Below are experts of layer 16 (counted from 0) of a mixture-of-experts language model. Rows are named router (the router's row for the expert) and show model dimensions 0-63. Each number is 50 + 10 x the weight over its row's rms, rounded and kept within 0 to 99.
After each expert's rows: a language model's description of what the expert responds to; "gets" lists some tokens that make up at least twice as much of what it gets as of all text. This comes from a sample of Wikipedia text that the model never trained on. Tokens count by the router's weight.

# expert 2
router:58 39 42 67 60 57 55 43 40 50 58 65 46 55 62 48 60 46 38 44 59 44 48 47 47 50 59 63 57 66 54 63 59 56 47 47 57 36 45 32 50 47 63 37 51 65 66 45 58 61 59 33 61 56 52 57 47 47 55 80 40 57 39 45
It responds to: Digits, number words and count nouns in dates, scores and sports stats, such as 21 June, two goals, million, season, innings.
gets: "2", "1", "3", "6", "5", "7"

# expert 6
router:47 48 47 55 66 55 46 56 35 52 50 62 49 62 48 46 51 54 49 57 70 39 41 52 48 45 48 72 48 53 39 54 52 49 62 61 45 37 47 44 58 46 50 27 59 59 54 44 56 62 60 59 54 50 47 40 59 50 59 66 52 57 42 35
It responds to: Digits and dashes in the cells of sports and results tables, such as 10, 34, 0, —, Total, medal.
gets: "0", "1", "3", "2", "6", "4"

# expert 31
router:55 31 60 58 61 60 61 45 36 55 42 53 53 49 33 38 65 39 61 56 55 50 52 47 50 64 40 51 46 55 55 64 51 63 43 34 57 37 57 33 35 43 57 32 50 61 75 46 59 64 52 74 55 52 64 63 44 38 58 60 59 42 52 31
It responds to: Articles and preposition plus the phrases inside running prose, such as the, a, of the, in the, to the, The at a sentence start.
gets: " the", " a", " of the", " The", " in the", " to"

# expert 13
router:64 28 51 55 61 58 52 42 27 44 50 53 44 45 63 39 48 47 43 47 53 50 66 50 41 69 37 63 53 51 65 53 38 53 47 52 64 28 42 36 42 41 40 36 52 74 54 52 58 61 59 58 59 53 52 55 54 56 50 59 56 34 53 39
It responds to: First one or two letters of a word or number, often after a table bar or parenthesis, such as p-arking, dec, col, Inc-umbent, digits in tables.
gets: " p", " P", " w", " k", "==", " dec"

# expert 9
router:62 47 55 65 48 68 69 39 46 45 60 37 46 63 52 39 45 43 56 51 55 51 53 57 47 52 40 63 60 56 65 69 57 48 47 42 49 34 52 39 56 32 47 36 54 51 49 55 46 48 52 48 55 52 52 61 38 56 52 58 48 36 47 39
It responds to: Capital-letter first pieces of personal names, often foreign, in lists and tables, such as K, El, Ne, N, Ch.
gets: " K", " H", " S", " T", " M", " J"

# expert 16
router:59 49 45 65 62 61 71 46 41 55 57 53 51 56 52 42 61 33 48 52 57 54 60 44 41 35 37 61 56 61 59 63 51 52 65 47 49 42 59 54 49 42 47 50 48 62 67 45 45 63 52 43 55 43 55 65 46 57 40 73 56 27 37 47
It responds to: Word-internal endings of Latin taxonomic and technical terms in species lists, such as Loboph-or-odes, histoly-t-icum, Pancrust-ace-a, glycos-ides.
gets: "s", " s", "or", "es", "m", "it"

# expert 17
router:43 52 49 59 55 56 57 60 45 52 58 49 39 48 38 55 61 35 52 46 55 53 42 52 53 51 50 65 57 42 73 57 57 53 48 50 54 33 58 49 47 44 49 32 49 59 64 50 54 66 45 71 49 49 57 55 62 47 67 65 47 49 35 35
It responds to: Possessives and subject pronouns in biographies, such as his career, her time, their, its, He, plus 's and comparative -er.
gets: "'s", " his", " He", " her", " he", "ing"

# expert 18
router:64 40 33 63 56 73 61 44 45 41 61 55 55 54 54 53 60 39 59 56 50 59 45 51 45 47 69 69 41 66 40 61 58 51 45 40 64 56 45 40 55 26 44 47 60 52 66 33 52 58 47 61 60 52 52 58 55 38 51 56 56 35 30 27
It responds to: Word-initial consonant pieces, mostly r, d, b, tr, br, starting words like reign, Racial, dear, Brigade.
gets: " d", " r", " R", " b", "r", " D"

# expert 12
router:73 41 50 69 54 65 62 51 44 54 39 57 46 63 42 44 57 47 58 37 56 44 58 57 42 72 49 60 60 62 49 50 54 46 50 43 50 27 52 51 45 44 55 53 65 54 56 53 53 74 46 51 62 56 51 63 45 61 45 60 38 46 36 27
It responds to: Auxiliary and linking verbs right after a subject noun or which/that, such as is, was, are, has, plus an, or.
gets: " was", " is", " an", " were", " are", " or"

# expert 3
router:62 38 51 54 60 57 61 49 56 21 46 54 33 50 49 44 62 46 51 39 64 56 49 29 42 54 43 55 57 42 62 57 54 53 63 61 45 27 51 44 53 43 47 45 47 54 63 47 54 44 50 69 51 60 45 60 58 41 56 61 49 50 39 27
It responds to: Word-initial vowel or prefix pieces that begin longer words, such as O, U, A, E, inter, trans, sub (oil, Uruk).
gets: " A", "A", " E", " I", " O", " U"

# expert 27
router:50 39 46 56 71 67 62 39 31 19 51 44 46 48 47 51 58 38 53 41 52 57 59 53 45 40 54 64 46 57 61 50 62 66 41 50 46 38 42 44 46 52 56 45 48 67 53 48 58 72 51 47 45 61 40 58 60 52 57 57 47 68 34 49
It responds to: Word-initial or mid-word stem pieces and common adjectives, such as v in video, Ad, ind, high, ick, ic.
gets: "ed", " v", " V", "ing", "ab", "ad"

# expert 8
router:58 44 50 64 59 63 60 50 32 48 58 60 45 53 50 45 65 46 50 40 59 45 61 53 26 56 62 64 49 53 67 65 39 56 43 33 53 31 52 43 60 49 44 44 48 71 55 49 44 69 49 64 60 59 55 63 47 48 47 62 52 47 45 31
It responds to: Spaces, dashes, pipes, slashes and short prepositions just before digits in dates, ranges and tables, such as over 60, every 15, 23–28.
gets: " ", " | ", "–", " (", ", ", "| "

# expert 30
router:56 42 53 63 58 62 59 54 38 36 52 45 49 42 46 42 50 42 55 43 54 61 64 43 47 71 67 61 60 57 51 65 48 50 43 62 50 29 54 40 44 49 45 44 50 67 54 46 47 70 43 58 52 60 57 44 55 55 58 52 51 46 36 37
It responds to: Prepositions and conjunctions that open a phrase before the, a, his, such as in, to, of, on, from, when.
gets: " in", " to", " of", " on", " with", " for"

# expert 19
router:60 49 37 52 59 59 54 46 48 48 59 65 42 45 44 55 58 50 52 31 63 48 58 63 62 61 34 58 54 50 40 57 58 59 55 48 52 52 52 34 57 31 46 35 63 61 51 48 55 78 39 54 54 66 47 42 42 54 52 64 47 49 35 33
It responds to: Wiki section headings, infobox field labels and table markup, such as ==See also==, Early life, International career, Ownership, |---|, % |.
gets: " |", "|", "=", " =", "===", "=="

# expert 23
router:53 52 42 70 55 74 60 41 43 42 36 68 54 58 43 35 51 47 48 56 47 42 57 40 55 54 56 50 49 59 64 58 49 37 40 36 46 49 56 45 45 50 62 25 43 55 47 41 64 69 58 57 61 49 60 53 59 54 47 53 52 52 36 47
It responds to: Full stops ending sentences, including )., ". and ing., and decimal points inside numbers in infobox data and tables, such as 21.51.
gets: ".", " m", "m", ").", "s.", "qu"

# expert 15
router:67 47 46 67 57 68 50 43 45 46 57 62 46 54 48 67 52 52 49 56 51 43 64 33 44 56 45 66 48 59 58 60 39 60 56 31 59 43 61 36 60 52 60 52 52 73 65 48 41 60 40 55 44 61 49 59 45 52 57 56 51 44 49 35
It responds to: Table pipes, line breaks and list dashes in infoboxes, plus compass words like South, North, Eastern, Southern.
gets: " |", "\n", "-", ",", ":", " of"

# expert 1
router:63 45 49 70 55 67 72 30 37 33 57 65 55 63 62 41 54 50 46 33 74 41 56 44 44 55 52 61 57 66 54 59 54 52 35 54 52 46 62 43 58 42 49 38 59 76 57 53 69 59 54 48 61 51 61 58 43 46 54 61 58 45 36 29
It responds to: Line breaks after sentences or list items, plus sentence openers and modals such as However, In, will, would, and time words like day, week, years.
gets: "\n", "\n\n", ",", " N", " M", "M"

# expert 4
router:55 57 55 66 57 66 63 48 51 45 48 47 46 61 57 51 61 42 50 46 60 53 43 46 46 71 55 62 50 47 47 56 47 40 47 44 49 50 63 46 60 46 39 41 38 64 48 36 50 59 49 49 55 66 51 61 41 50 72 46 43 62 51 35
It responds to: Given names and their first pieces in name lists, tables and credits, such as David, Frank, Jack, Feder-ico, Pier-re.
gets: ".", "i", "a", "an", "ia", " John"

# expert 20
router:66 46 57 58 62 41 53 53 47 31 52 67 47 53 38 40 58 43 55 53 54 43 38 55 35 51 49 71 52 62 64 50 61 49 33 51 53 44 59 35 51 39 38 47 47 54 56 44 55 50 59 58 57 53 52 42 45 39 57 64 60 47 51 32
It responds to: Single capital letters or list-dash capitals starting a name or word, such as W-ayne, L-ydia, B-letchley, - Written, plus the 1 of years and non-Latin bytes.
gets: "1", " W", " L", " G", " B", " w"

# expert 14
router:70 51 56 59 61 67 57 49 43 27 54 47 36 60 46 55 71 42 41 37 51 31 50 62 40 46 54 62 53 59 59 68 45 44 60 44 41 46 49 33 53 53 46 37 48 63 67 49 54 71 58 50 40 47 58 54 53 43 46 53 40 39 35 39
It responds to: Past-tense event verbs after a subject or was, such as moved, was born, died, began, released, plus paragraph breaks, headings and election-table pipes.
gets: "\n\n", "==", "|", "===", "ed", "ated"

# expert 21
router:54 50 51 45 58 61 60 43 42 38 61 62 49 48 50 36 46 39 41 41 51 48 44 52 38 61 50 63 48 60 62 55 55 58 62 63 44 37 47 41 52 46 56 35 49 58 50 35 48 70 43 45 76 55 54 51 45 49 55 65 55 31 41 23
It responds to: Pieces in birth dates, coordinates and infobox fields, such as (born, - Born:, Height, Order, year digits.
gets: "2", "\n", "1", ")", " =", "8"

# expert 24
router:53 43 55 72 63 55 67 42 33 36 69 57 50 43 51 53 55 35 48 50 57 37 54 48 46 44 48 62 49 52 56 62 54 55 54 53 50 50 46 24 60 58 48 51 62 53 46 52 52 52 41 56 66 58 48 51 56 57 50 61 58 54 46 36
It responds to: Word-initial c/C and sc/st pieces, such as cruiserweight, c. for circa, Casualties, stresses.
gets: " c", " C", "C", "c", " T", " sc"